Below are experts of layer 7 (counted from 0) of a mixture-of-experts language model. Rows are named router (the router's row for the expert), up (a neuron's input weights, with its number) and show model dimensions 256-383. Each number is 128 + 24 x the weight over its row's rms, rounded and kept within 0 to 255. Numbers have three digits each.
Before each expert's rows: "gets" lists some tokens that make up at least twice as much of what it gets as of all text. This comes from a sample of Wikipedia text that the model never trained on. Tokens count by the router's weight.

# expert 14
gets: " in", " the", " a", " an", " In", " of"
router:117180133147086113120143111119142052106191110120150112137142139133157138148150128150130160117150120162148100157162134121136134146144104110171125108142102133132153085115162110101110101152136150128098109107093151122108131154109113130108126130128127165109148150151141151131134161088166138136130136095114138106127155141092153138141126121117122128112149127092136169111122097150144103096139
up0:146101145145101146138099140087134135126130134136106148094093126125184142096156123108123148122115097129148124094081085167134143132146128104144073117148114119129093137079160130087133106144114099190079090092135105163115112150115121161125137170164068101111155123115126141109150076113089140166116123114090103102147141156110131119173142147139059134138169156131103112184144170097145119120172
up1:109148141154167138193146147106152111138149152127159071106167116152118178096138112103153142118121111174115108086141118099079143137110111138143128115128095169162129148123141115101119143124138091157129140095159139129112119112146173144133122116117107113102093130124131091151150150157143111169132117128142120132107126141085118100100100098121120166100114092146148172123150148128158122130151
up2:159100096111127108133137146129118075129136101109168126128145091127125092103103105144130132129124093103146111119140157113140164175102125105118088158140074153124123159132114117146159122156135122133090109092140147157110136136148144118110131152127123110105152116104142120114141061129100132149140152131115151132132138115116096082113055141182201097138092092149143146147179098099129161142142
up3:130147132164129143108164135089123141100129111089129132112132108165107106134115110134108125154159134142083099157145136061151144127084153145115058175122119124147126139116176125128142115120146122118115080104166164135138133147111117093130191125140132167071122146124183124110152138178143143167151122152149148103083150123114110117131134167157148098122088129151131132155130149137135155121141

# expert 1
gets: ".", ".\n\n", "==\n", ".\n", ").", "-"
router:148152134133120130110139181120127107133127149135132108136150157151154149128177115078125167106109095122108158121114134091140162159161099128141114162127106134114131060126145139098195111133086107167145124139110144131109120121108105136108128142112128091114148106172138151131150120114161116105126093106104079129112118131113126132149156144089118119098115144160134155114138129119099109067138
up0:125119139069079172141148124143136094133133141168080134104125125131102102109131115063131161172108093103102118164102080083176095161129133145117208131142113143147106119128180166128180084139140132106134116127192122152109124144122103149157147110125140136082139114159107121206144139139106141173090137121121122148141135125129168131140109111108096133129156121123121095117099158129174090133106
up1:141127198179128107144116126100109112093157122113142159125166147080168087149147088105129143125103126104111116126130122143140197127111147139121119053130138115131141141112115135131115109121121162126130123111129156116130170134144136134120076154124174108135148147131091128165115084111187152120144147112145095089131119118121097145138121084105099133158105161170121117125154138133111117107160
up2:132093113114140153139105094136127122125096121133127135119122189125114136123167152140110119131143130107127155104122171119159116144167128130148114150133107152081135163111142176173133109152163118126118150128124114128102079133162140142130160136125149108099151101092155149130092128176181137147119149124127095117101118146113147133146152120101161116166101176141115123107152095128126139177169
up3:148103121121132126159137177090092125097152128120101164124139127125126115123177091086128137167149183138137123123150130137073117151165139157091120114102093124116127118126134123075118181142149136135167103145120157120120145095103130123128133086106146154210162129148110068160093115139141131092117157151102103137146113159137142141127147119103102138110139180128136141149148099104147112124128

# expert 6
gets: "201", "200", "202", "199", "198", "197"
router:145178183128139140116127140122124142125171153116109064166126143146139128101148137094138161105151129152160149130086122133107139139112105118195134151112119117155108109170128128159160115155131194167165102139113138096126117141106107108075105168139142102101119112126142146108143159111141115141113144147090120069098117099117177147115135105111142151128155126162131166113149124094117120138111
up0:123136136127105141080139101129130167106159177115118119118122104130150079126158097115168135133146103115135099159137113125138155149127130152099129114144106177109122109103098153140082120126143131097130086090098150143158113153112144144146152124150162131127158129104129136135107088124161151137152136110127199090121154167170135154128109140145103142118138071114111110131133123094108143109136
up1:142145088139124146170104069148125089146123107156147105144133128139160104090111160076147163106108049146179170087141100106162097131098129139120129117102127122119140126161111161110161152133143109176144154106093134140085144144078088130123174141137125113123099168138145114128113138167108088129127126128116106155176132085179143126124121129121127118148151127137171115142121085148153128148061
up2:130115162126101082159117117103126176105104106103103125110152158109154162186154130106114131131148078140098159101137107118158120113099140125142125100169071108172153137145129104118111101115128138093166133083151142151144131117103110136116129148117129150105122130069136128138111088124127148131138134126100144115141137153151127117110095120155112120116172122091107139105115137153076157119167
up3:142121133171149114145131125105147149147109086154131118143067144119131140117080127118125141052147134140121122143144145113155149128160167153099113133097124147151133116116130117133128122135108102131073148121164107125086135116157127118126118156125121103133156116136117136103104092098091113143109144118136115168125162081127156141205157134143125147120112121158118112110148120110148096093143

# expert 7
gets: " and", " with", " that", " as", " which", " he"
router:124115126108131081128151136139122089100146137112135087072130155147105110111151114119109136131143148156148114127158153100113155154150080116104176101136155110104158083103168097108167113152114166190142111137129149128150123150126112129110137182129117128138172144165150112118152174139120131132136170087113095133135130137133142150128111134128072164099125098111070156090171128139099129116160
up0:103105107123143116166115141099145093119110128127107130104156174061115135106157088111152141109158144154161132135106112114114115143163160146155128150115150161119147101127117118113143076149128131142161132108126132116115139139150078118148115121117153166131121154149144111142141076136147106109127136162138130104128114150143144043149126150088124099116130163161084127122145085164126088134136
up1:177167150110179107112126127159131107125141088088166132082146156140123152160160067156123113101152114123132164116129108114141085159069113116142128108147154085139126119129160130111152102146162128115140099100170096154157112104128153160119127116140108079139113136121138080141134134122131146113114074146155090181141169164098135110131098153156130107120110145147106101158097145152106104097157
up2:128118140066123120098152140110103158126127153106106128167132142143120172133113112136163107110134134151125133118089125139082115124153144141143132146124129121102126127118111105135142081070106131133141080165173097079121148145163133115119086094153110109110155118143129146156134106063145086115098121115091091137108122129083148123133095087138095163130117117116115139115144153154097125123132
up3:135104134100170120120150110151154186156150120104122123120083160115161109086089153133114134075177097149129145149087206150124118091140111133125132137133138082106123165126103099126121142124122128166126120110154124131174160127108146127146181142111132113098142124058116125123081121132167136158129149106101117109122144076159146099125131155122125139112086185148130165155111135088151153109162

# expert 9
gets: " the", " of", " to", " more", " other", " all"
router:112153144148142134140161153138111144108114108099116099136105193120114097123183114144134144129126117143128157152124109093141133148173124093154118144128088131157118107137128115125128111163115158150111094116075099137120114155132100115113077149091155149112124130140153099131116173118147126161134123087128161095087116110152124112151121084122141127096129121154158166131171100137119075112137
up0:092111177137128120157154133155141130126166073148113132143117113128122135167090117184133107092141120121127147130135090112132127160159116150157132144187145108125127152140138152142138106122158148116087125102107132114118113058141129133103128139128134126134104144138116182129141120120130107135075148091111144125129081128123164141143104154120119117136138157143089093085154149087157090158132
up1:095145149118111141131135144095160137138092157125143123139122147131160091126145149134149147165100141141097143093124128109122116139183160114097089134117148128136086124150090109126166110139148083071140125150185103102074084108144082158116155104127125094136115144115144152127109153135109131132184131078108113115146146174165122107158158108130111139118146114097126118089062160135133129131119
up2:136154132169099130103120128105065091132094103121134115105125190080134118141145124090131101132112163126107070113102118140124088113137148156124146136102168122136115147141131114156160152137115132189138125134143142175117153140129086132132113145114097151129158163100127144161182114153118094139135159136152096153106125134125164164073106174122098126150103117082145113155154118144082120140098
up3:102147106105156151143148102106141101127178112109121091141133163127179151124156096123095101149094123117101097142116108186134113095132152137148127128129127135132151146139114141130106162126131076121108112117102128118159094206114084145146186104122119118135106103141143058125145167135134144121128176155166128099127092114140166137113171134112152121120128143106136123129092123095146139124098

# expert 12
gets: ",", " |", " by", " was", " is", " –"
router:093097128113123147113120152166137139136143133144153093089134118125178102162144088137126131109091105158144104104114133113118142158128108140127111114108111113111108107136121089098134127118095142158157119130130160109116119139136097122111093124150114108090146160143128143120132107156120127117118121127117109117113100120122149111147134144082117175118141147073103170108129083102112154132136
up0:153126142120134123127147156147173114155097143088125129123127133115083176135130127110125124143114158112095116133126128096071110106151174134166162147146151124120117150101145122165129141138131107146133112131116136145130114110160189119105116147098100115113140133134128090122133166150058095128168145089134095147100132132050113097131103143126126132122110096085127134150103155122105113079139
up1:064092173132121102086144142128143109158184107087097111126129119145171154124106145151109128123107113125095110121115115112126142125146091119151145098134138152145094166121113122150136104116152122134112102079114142141072127151152090134141084081165094072104090120149107129159109127142148149120107128134150167110104093081115109167143154127102154124109126154135110132144073123115146141120114
up2:123117133122062157153093155117092099118074115114073132136105117116140130106124146132170099134126163140132132141128121138125118160112161152146085099124110095121105118110137103113163092125114134094120180097120102133116125160167077109160130156095155118142119149081112168065118147134167194129109120136102123125152130158120116153130105140087107109157135063130143100088161094142134103131122
up3:126097122140165136138088132156163141137139096113117100128141166115126077140085124126120165096123117109146161109191093135109109120102141110133146148113181126142143114125133143108147113135130143118098138094117097112109093137121129156134109116157091111077119083121123114146106074123112148152080118118129139136108156131131125099117113137098109141154130130110146123137116140093087094115123

# expert 8
gets: " ", "–", " (", "/", " –", " ["
router:139159117123087113139141163145109119105147122135120079148159131121167140098112110093127101144109126173139142147140139096136102134131058132134124138142128161129152076174163109100154081198136121204146104140097129164141117109122117114126150144140127091109123134152122138117095135109120149160106149085077100083121099143123166131163118110100129147100093127159153142119166094138083083094097
up0:062128136162109129138120109150146122117098136121117139147143145126142152101089103104159164133103090150121159119166175102161126158162132134202092084092154144119103109117121157127125151136146132104172123145117138130155169130153135150140098143141145126069114130133151101143192084106122143113185130110133103128148136135106106150154143131112134135163136138116160118172151147113126111080092
up1:153170143100160116133141156117149098108159085126143102184147118133117134100108090131104121168114140135149099109128130070161116120125101114155133159154131111142088104142154116134127114128127167186095117148137119110121108138113122122145176102121139122120127106155090163170123133113132128106119114166153096143120136169152133152116127119104144135102169108095117122087130091121126141146165
up2:102173161097104113125073161098106135150139153149115150136121119114131143154134117141147102137136123150153087158124149128153132122111104128138152169090185104110120156105115134121154115128086176136171108138134159078176134075157160122177149109140153112112123103137153085142131123180143141121118123124124110136083144130097092173169153102130117112136166145186100070149124103107143126089114
up3:151146146101150088129113106149092119160143160068131089118090137127118133086152153136087092074135114125121136140150145130124097130144088135137117131122096120145127103129167117112120147094136146133119119148141104106157109153119118136128145139113175154101115131109187161131130118122082145132127122113096112113061125145135154155185110102100084130102124106142157133119154111154129135098152

# expert 0
gets: "\n", " |\n", " |", ")\n", "|", ":"
router:152110118106121103060151139135108113131100139138108112148131120122100102114129064123184127139131081157176120135125098118142088186170116119158139146087089078151113128147168124113147091134127157143110070130117114136094087165103103128144130191094109117096159118171185106120122141112108114158157139118135107154103139160145131147142166144092156116110130115158104147138139117130132148125158
up0:086119113123128137125132154135100115116204111096122163120108121124140122149161142144139129107122118152140133171175105100126127146095092145158138136136097100121111145146106099122131126123090112119127105119100116102125118116125111138091088161111134159099106100121110156147139128135140074202146146169129112141122148113178096121170091113109139123144134148172129112121136165116122123131131
up1:160149109141144047142128121129122164145121168135148123152073119121151167121158085129138150085117138166154079116184112148121088112113090132135109151090130098154156109133140106126142109162121110120134127095159109138153133126115083158105157162163188146144083165137122143137099158100109132132141135113095092121149109123182150149121150149152102136176159135115097132104149146113143119135130
up2:100179118101110143110138145114145122108106144105176104092133108138177107118104125182125179102090148101151116120150126118118135164133147139165119108061125086176138112114143082133134133160158121141127149095104116155157172121129122181100164143151121141119102110111126101164155169098097141130111101131164091091139139152145087126133141130075142101139117146130108090074098141179145125180127
up3:137130157136102143148133152150166093139125156097110138111134131102153162128172157099102119144147169094120146120136119117134147152125163144137119070126135146106110168115122113147109114103133164101137127086121081144129140127162122129121112093158099158088134100109132144093150088121144106163140125152152159119138154126131119145150143117133061113080107108089117168121100129136113094064124

# expert 3
gets: "0", "4", "2", "5", "6", "1"
router:144142150089088109130133160136095086154130151112142106168119153179132116116123123115138167147141128126142116148087116113122142111125074136128108121130120126106114102086190095126132117136155140172064136118134138164138153108136125112094096162131105084114145136144160115149104155093132141132140152108069141127148116108162084105108162088147093112089122164130138156116143146146088142111122
up0:086143126103157148134075099118101119167133120170151159093115114122138144115141121152147128140127127133147173137111130110077132138146131104114080159126148142170149133084123129129136160136122108181070123119129137162085121110098147120152124107114157144178116133109146116126082165104088152144124158120082132126104135095116132136094169145112116103132118141129130114144106160113086104144088
up1:083094127130096112145123126115144134136162138168133149182077143119106160162128125106104138103161158135096153121152104138115109115099074161145162137133126133157140147098117118116098145159108103133115125149127144159140101123179116140107088100171103146142118148134108107144107102092091112130128159151111135164140100113167183109125122102106128072129134102144107144120123173146094147111132
up2:119157113091153152132156117156143130184139169187104126115166157143129112132190130102112125147130115124083105147083148117071114135131161126122178173157136158089072141108106114137106141119119170084120130132141130147101134178163128110152124126105161105118126166159133122134164112103100158115142167127088130137117136139126138139139117097156123123100116148129135097145091135058139175146117
up3:117165137169082121137091111125115164131121139130139097061131094125115163095112177087132123078120191114140145151136130155124127178114138089120106124107118127137127137113118122143121139117101142131116143150142089131137107133126140112108126086177132117100140144129126153090118150133124139140172130113134165150175093124199116160154129173172122162103108178169149128168147147097117105110125